From a checkpoint of a small mixture-of-experts model trained on Wikipedia.
Size: width 160, vocabulary 15579.
Experts: 8 picks a token, a softmax router.
Training: a variant of Muon for the experts, 542M tokens, 4135 steps.
Below are experts of layer 2 (counted from 0) of a mixture-of-experts language model. Rows are named router (the router's row for the expert), gate (a neuron's input weights, with its number), up (a neuron's input weights, with its number), down (a neuron's output weights, with its number) and show model dimensions 0-159. Each number is 128 + 24 x the weight over its row's rms, rounded and kept within 0 to 255.
Before each expert's rows: "comes after" lists some tokens at least twice as common just before its tokens as in all text; "mostly gets" lists some tokens that are sent to it at least half of the time. This comes from a sample of Wikipedia text that the model never trained on. Tokens count by the router's weight.

# expert 56
comes after: " the", ",", " and", " of", " a", ":"
mostly gets: " The", "%", " one", " United", " other", " two"
router [114 154 166 150  83 129 145 141 105 170 107 145 157 176 113  94 139 131 146  77 116  91 114  89 133 108 134 124 103 106 118 124 129  98 132 115 117  90 140 115 108 116 131 128 125 132 158 145 133 123 130  90 135 114 125 117 112  94 132 104 112  98 118 123 122 116 130 166 144 138 135 110 117 126 159  95 102 148 132 100 118 106 104 126 116 133 161  87 120 118 127 163 113 142 112 141 159 173 110 110 163 144 153 154 163 110  85 126  80 111  94 180 126 139  96 144 154  86 155 165 112 126 157  60 147 118 104 122 110 133 124 119  86 114 119 166 115 118 149 133 188 103 164 116 130 116 100  89 108 165 112 137 148 136 100 167 124 159 122 158]
gate2 [118 116 104 160 100 130 107 110 136 109 119 122 120 133 150 110 152 144 149 150 101 155 156 135 164 147 181 162  82 147 141 137 127 106 115  84 169 108 160 155 125 106 145 144 112 140 180 108 138  65 121 145 132 133 127 174 127 161  91 191 162 111  70 145  77 141 134 151 129 118 141 124 112  89 135 130 140 146 126 119 132 153 123 141 166 102 134 141 165 120 153 100 145 103 121 115 148  96 122 146 134 140  94 155 157 140 103 129 103 132  97 115 134 112 133 104 138 124 110  97 130 112 174 151 114 132 159 133  96 138 140 105 140 132 103 131 124 158 126 105 123 100 123 135  68 127 176  79 117 159 162 131 155 133 141 143 148 113 166 108]
up2 [147 140  80 101 114 119 143 180  80 128 161 131 114 142 116 101 134 131 143 145 160  72 159 114 110 120 119 182 126 138 148 138 156 127 147 131 165  98 136 188 106 135 110 162 112 179 103 115 104 188 139 111 159 131  97 150 166 118 112 113  96  89 121 121  96 133 137 101 150 139 124 104 128  70 134 129 126 129 112 114 141 113 128 115 135 152  90 131 176 122 132 145 127 123  87 112 139  96 139 100  94  80 159 121 124 114 109 145 119 136 153  89 110 102 140 133 113 108 125 129 122 149 137 146 130 106 126 130 118 185  99  95 134 115 117 149  97 150 118 120 127 108 108 145 160 108 126  80 146 111 145 150 106 118 134 150 153  75 156 116]
down2 [ 80 146 143 163 141 154 127 131 119 161 130 182 112 112 115 111 121 162 146 117 130 131 119 131 125 141  98 141 136 105 136 125 160 126 135 135 117 133  89 121  94 119 128 168 135 116 138 123 137 129 127 141 150 136  62  50 150 119 147  89 143 127 163 166 150  79 166 134 191 116 132 123 129 160 135 121 127 131 139 103 142 112 116  94  82 124 133  85 154 150 113 118  82 156 134 139 115 133  95 130 126  82 155 127 140 141 139 122 161 114 177 151 151 115 155 147 110 115 106 146 114 105 123  86 121 115 102 126 146 158 135 174 139 101 137 137 117 114 138 170 108 141 163 117 153 104  90  92 138 141  91 186 140 125 120 114 160 101 122 112]

# expert 61
comes after: "\n", ")\n", " |\n", ".\n\n", ".\n", " |\n\n"
mostly gets: "-", "==", "|", "–", " –", "==="
router [147 108 138 134  98  94 121 124 147 154 148 140 164 134 138  86 161 152 114 165 132 102 127 162 133 126 161 145 124 145 126 194 133 124 104  98 139 139 137  99 122 121 158 127 134 100 121 118 145  94 120 135 127 147 102  85 134 104 113 125 179 132 126 124 183  96 123 135 157 131 141 120 158 108  98 127 161  76 108 124 111 125 153 118 116 159 136 137 160 159 152  99 160 152 131 113 136 118 108 129 109 174 113 136 168 140 141 134 130 134 163 132 135  98 160 153 176 120 162 148 146 125 137 113  97 143 162 115  79 152  99 137 117 141 166 159  93 159 129 104 128  99 107 182  81 131 158 147 107 113  97 120 148  83 124 117 188 122 134 146]
gate1 [135 171 113 148 125  95 152  99 165 141 110 112  58 110 162  67 140 127 125  97 113 132 126 160 118 130  93 126 115 119 147 125 124 129 131 174 147 112 145 115 116 134  63 110 114 112 138 122 146 168 142 158 133 125 120 164 131 120 108  84 166 114 100 180 156 123 160 125  91 161 128 126 168 135 104 130 112 146 115 137 143 170  91  66 138 122 105 126 161 154 116 139  88 170 125 171 144 138 131 136 131 137 169 165 118  97 139 138 131  98 117 108 120 112 140 125 140 162  75  94 114 105 128 109 115 143 137 107  99 139 102 140 115 132 117  83 123 116 121 140  74 126 120 160 118 109 145 113 132 110 124 162 132 141 136 119 114 131 145  88]
up1 [156 112 115 139  89 114 141 103 149 130  93  99  93 160 125  71 118 171 118 138 128 110 151 110 147 112 140  50 136 103 156 116 160 124 130 128 123 138 132 126 142 108 137 109 160 113 120 121 147 145  87  98 125 121  93 136 115 137 158 146 124 146 124 175 166 162 119 100 130 150 173 141 132 145 151 155 117 132 140 180 156 156 121 151 142  85 168  86 135 104 123 166 122 138 168 150 120 134 165 151 133 108  66 165 150 123 117 121 146 119 141 123 130 133  91 146 120 107 175 163 109 125 167 125 171 117 147 147  94 153 175 156 141 107  98 108 148 123 160 122 115 114 133 129 109 115 115 126 167 125 112 154 137  92 128 118 107 131 114  97]
down1 [159 167 102 125  96 129 107 112 129 122  90 114  93 149 136 162 164 140 145 110 114 147 134 107 102 162 106 142 124 137 103 101 134 157  97 162 117 120 101 128 115  92 132 126 152 145 102  91 114 148 125 154 152 104 179 127 123 126 139 123 110 117 122 131 103 129 121 119  82 127 109 156 117 113 139 177 102 138 123 105 107 103 129 119 136 104 113 134  80 122 213 172 158 113 148 150 152 170 141 144 148 142 147 122 118 132 143 115 160 149 122 140 178  92  86 129  88  82 156 159 127 101 104 122 129 127 139 106  90 145 134  96 157 152 142 124  85 103 166 169 158 118 124 125 148  86 101 160 138  88 132 120 137 145 137 115 116 150 157 120]

# expert 22
comes after: " |", "0", "1", "2", "3", ";"
mostly gets: " |", " (", " League", " team", " Cup", " Championship"
router [161 119 119 112 111 144 182 164  92 157 156 145 146 144 149 134 128 101 118 136 138 122 145 121 124  96 121  83 160 120 112 169 124 116 138 109 140 127 154 119 160 135 129 101 101  97 148 113 142 138 119  66 137 151 105 122 111 126 144  97  83 109 136 140 118 119 139 110 102 110 140 121 136 100 144 155  99 111 153 130 129 132  85 140 106  91 159 170 118 116  98  95 111  69 133 117 115 177 165 166 121 121 148 107  66 143 101 117 122 164 132 108 143 113 130 137 103 150 128 145 128 137 139 153  93 127 151 164 139 136 136  53 132 139 136 165 107 104 131 176  94 123 125 106  85 114 137 116 118 115 155 135  97  99 105 100 144 165  97 151]
gate1 [187 160 137 158 114 116 189 154 118 150 145  96 136 127 122 122 115 157 113  98 143 183 113 138  90 137 105 124 156 171 117 110 116 144 146 120 118 147 116 111  98 150 136 142  71 122 106 137 177 132 174 109 108 107 124  62 186 125 137 107 158 126 117 126  99 159 120 144  96 146  73 109 122 125 104 163 102 129 126 129 147 121 137 137 160 109 164 165 119 130 103 126 140 150 142 128 114 109 157 135  85 119 150 138 138  96  98 142 124 118 121 132 165  94 121 144  96 128 108 126 104 106 156 145 112 138 113 137 134 156 113 117 142  93 147 110 121 120 108 132 106 138 154 133  93 160  98 164 106 147  64 122  91 138 107 102 118 123 103 125]
up1 [179 116 131 135 112 130 120 138 163 184 130 154 102 168 115 114  98 173 142 180 167 152 116 173 128 132 104 122 154 166 143 110 147  96 128 145 140 137 127 178 114  88 127 112 100 152 140 144 144 103 110  91 101 112  97 103 149 132 123 135 132 101 116 138 160 126 162  96 109 148 136 138 130 150 114 134 149 145  98 114 150 163 117 168 145  97 130 161 127  86 118 133 115 142 125 139  91 122  85 153 120 128 125 102 137 151  93 113 145 152 102 144 136 104 100 148 151 143 118 184 130  85 121 163 133 128 156 122 137 178  92 181 154 117 130 119  80 140 118 116 153  93 133 113 141 136 137 142 104 108 160 122 139 138 132 171 127 120  79 138]
down1 [115 105 141 100 143 151 142 119 160  95 134 116 109 123 135 177 178 111  57 114 110 122 139 116 143 119  96 108 164 141 108 113 119  96 139 153 141  85 129  73 161 154 121  90 153 108 165 138 125 122 131 109 134 139 163 127 117  99 101 104  98  89 173 101 152 126  93  75 130 124 105 111 134 124 153 144 123 124 140 120 102 125  94 145 142 150 111 165 100 106 107 148 153  82 113  92 127 140 134 120 147 136 137 136 124 148 133 114  94 124 134 144 168 143 141 119  95 116 144  95  92  93 130 125  99 150 117  98 137  91 147 100 138 133 140  86 135  98 135 139 173 146 167 153  75 122 110 132 135 124 177 146  99 101 101 135 150 124 136 158]

# expert 47
comes after: "0", ")", "1", " |\n", "2", "3"
mostly gets: " |", "\n", "|", ";", ")\n", " |\n"
router [135 125 148  82 118 100 160 119 148 150 151 119 121 115 169 119 155 107 143 139 168 145 133 116 147 136 103  87 136 118 107 169 142  98 141  97 177 132 132  96 175 108 142 153 102  99  98 128 143 152 102 114 160 169 114  99 121 153 150 116 115 126 114  93 134  96 115  91 108 125 141 125 158 112 128 129 130  78 139  87 111 130  99 132 151 118 131 170 135 152 113 117 140 135  89 113  88 153 108 153 128 143 108 109  96 133 143 140 143 124 133 146 137  98 148 132  79 163 142 115 142 165 145 152 136  92 169 113 140 129 130  89 142 142 135 158 100  79 104 117 160 113 100 124  88  99 115 129  97  92 140 166 120  73 102 120 190 128 114 123]
gate1 [132 138  81 111 131 143 149 151 109 100 130  71 111  76 149  88 177 135 132 132 134 128 130 150 120  95 116 128 119 109 125 156 110  91 164 117 138  97 135 103 116 137 100 135 147 149 147 135 135 125 150 119 124  82 133 112 119 114  92 116 157 128 137 187 113 149 128 150  76 121 106 135 122  76 143 140 107 152 155 120 112 143  87 171 185 121 135 133 121 112 139 169  99 126 121 111 157 129 137 119 131 128 171 146 128 112 123  97 131 118  83  97 129 127  74 145 145 130  96 180  98 142 116 114 152 125 140 134 113 119 124 102 109  64 107 119 132  96 106 143 102 133 142 180 120 107 137 107 110 120  91  98 123 161 131 143  71 145 113 124]
up1 [ 95 132 173 174 101 143  91  91 118 131 144 131 118  82 138 100 146 153 130 174 113 118 101 169  92 156 111 118 151 155 113 100 108 123 141 153 156 130 161  90 124  84 133 137 104 168 142 115 145  89  99 142 118 134 113 114 151 156 107 161 116 119 100 165 128  85 111 137 123 105 113  63 119 129  70 140 136 126 124 132 132 153  92  84 151  92 130 124 115 118 137 114 165 129 137 178 122 111 133 155 136 109  72 136 104 128 129 122 112 134 149 143 133 130  85 156 125 118 116 155 116 143 123 147 129 145  85 131 160 113 100 178 156  92 110 118 112  93 100 120 126 137 149 115 112 121  98  95 122 158 104 140  96 125 155 110 141 121 122 159]
down1 [125 141 114 112 132 115 112 136 140  99  78 105 121 144 117 113 106 161 123 139  62  99 132 147 155 158  92 131 114 144 194 118 160 163 127 159 118 114  79 112 127 159 118 130 132 144 113 131 109 129 118 173 113 113 162 123 117  68 163 168 149 127  99 154 105 128  99 133 125 123 116 123 123 101 111 133 124 112 117 129 123 128 120  86 124 165 100 116 121 152 125 114 147  89 132 132 157 105  81 123 160 132 140 116 132 197 108 162 102 156 106 100 130 150 156  85 145 110 167 134 127  97 117 114 151 131 119  67 142 153 117  96 139 118 145 113 153 111 137 160 149 153 150 138 153 180 122 113 127  98 110 134 121 152 124 101 127 138  75 105]

# expert 31
comes after: " |", "|", ";", ":", " in", " /"
mostly gets: " ", " (", " of", " F", "In", "_{"
router [117 116 165 142  88 166 111 145 138 147 126 155 130 132 129 125 124 118 130 146 138 151 137 146 144 114 162 102 136 131 172 104  97 121 136 119 151 122  91 119 137 116 150 159 110 140 134 151 161 162 166  93 109 100 106 119 130 122 116 114 148 142 166 146 128 124 109 116 126 105 142 143 114 132 129 110 104 130 159 140 146 156 142  89  76 148 164 127 117  75 104 107 131  71 138 120 172 148  88 156 136 128 129  98  93 121 155 141 138 110 157 137 118 152 184 125 177 104 100  99 108 164 129 117 141 153 185 170  95 143 123 146  97 112 152 153 157 114 136 138 157 182 100 118 122 110  78 164 134 117 157 142 122 141 106 109  83 161  95 129]
gate2 [ 78 121 152  98  93 182 147 101 152 133 120 121 117 145 142 128 112 132 118 113 103 140 186 128 124 132 104 116 122 148 102 127 175 113  95 142 130 113 128 119 125  80 150  76 126 145 155  81 137 156 147 150 150 136 131 165  96 139 114 133 164 123 113 129 156  91 116 146 131  88 116 115 151  87 149 140 148 129 136 126 158 137 179 168 144 113 113 109 132 127 131 102 147 147 118 130 118 123 113 195 107 107 159  93 123 112 164 167 136 157  98  85 164 138 135 134 103 152 143 133 124 142 160 116 121 109 151 133 160 133 185 128 137 131 129 166 112 137 107 150 163 117 171 150  90 129 110 139 138 174 125 112 132 141 138 125 119 100 155  75]
up2 [115 139 107 120 130 153 102 145 154 110 142 109 109 151 162 144 112 141 159 150  84  87 132 192 126 116 133 136 141 119 148 134 188 132 114 117 128 152 169 109 137  95 155 155 134 121 161  75  90  99 127 124 105  99 150 158 145 143 130 100 128 117 128 118 133 122 123 104 132 106  97 132 120  92 106 137 129 128 120 189 109 130 141 145 142 134  73 116 107 151 117 181 145  94 103 157 127 122 140 112  98 116 132 168 148 126  96 162 140 133 149 100 162 109 134 161  93 112  82 142 151 181 120 135  75  92 154 101 103 124 109 173  98 163 144 120 120 156 115 157 148 106 134 138 129 142 103 109 152 106 121 133  83 128 156 127 142 135 119 151]
down2 [109 134 137 141 109 121 149 113 132 125 119 135 102  88 121 139 119 121 135 102 140 141 124 155 111 114  85 123 112 101 127 108 125 141  89 147 103 115 154 122 112 122 146 138 111 107 131  89 110 152 131 147 112 147 140 135 119 144 153  94 126 131 115 107 125 130 115 103 115  83 121 172 130 197 108 144 124 143 125  95  82 122 150 100 136 148 166 140 140 103 114 112 124 158 143 106 143 147 185  99 121 145 158  88  91 166 144  71 148 106 107 129 157 102 153 167  65 149 133 100 151 118 184 139 107 137 124 124 138  80 144 139 119  81 122 184 129 144 133 152 130 135 156 101 102 105 115 144 126 111  90 150 174 111 111  76 143 124 113  87]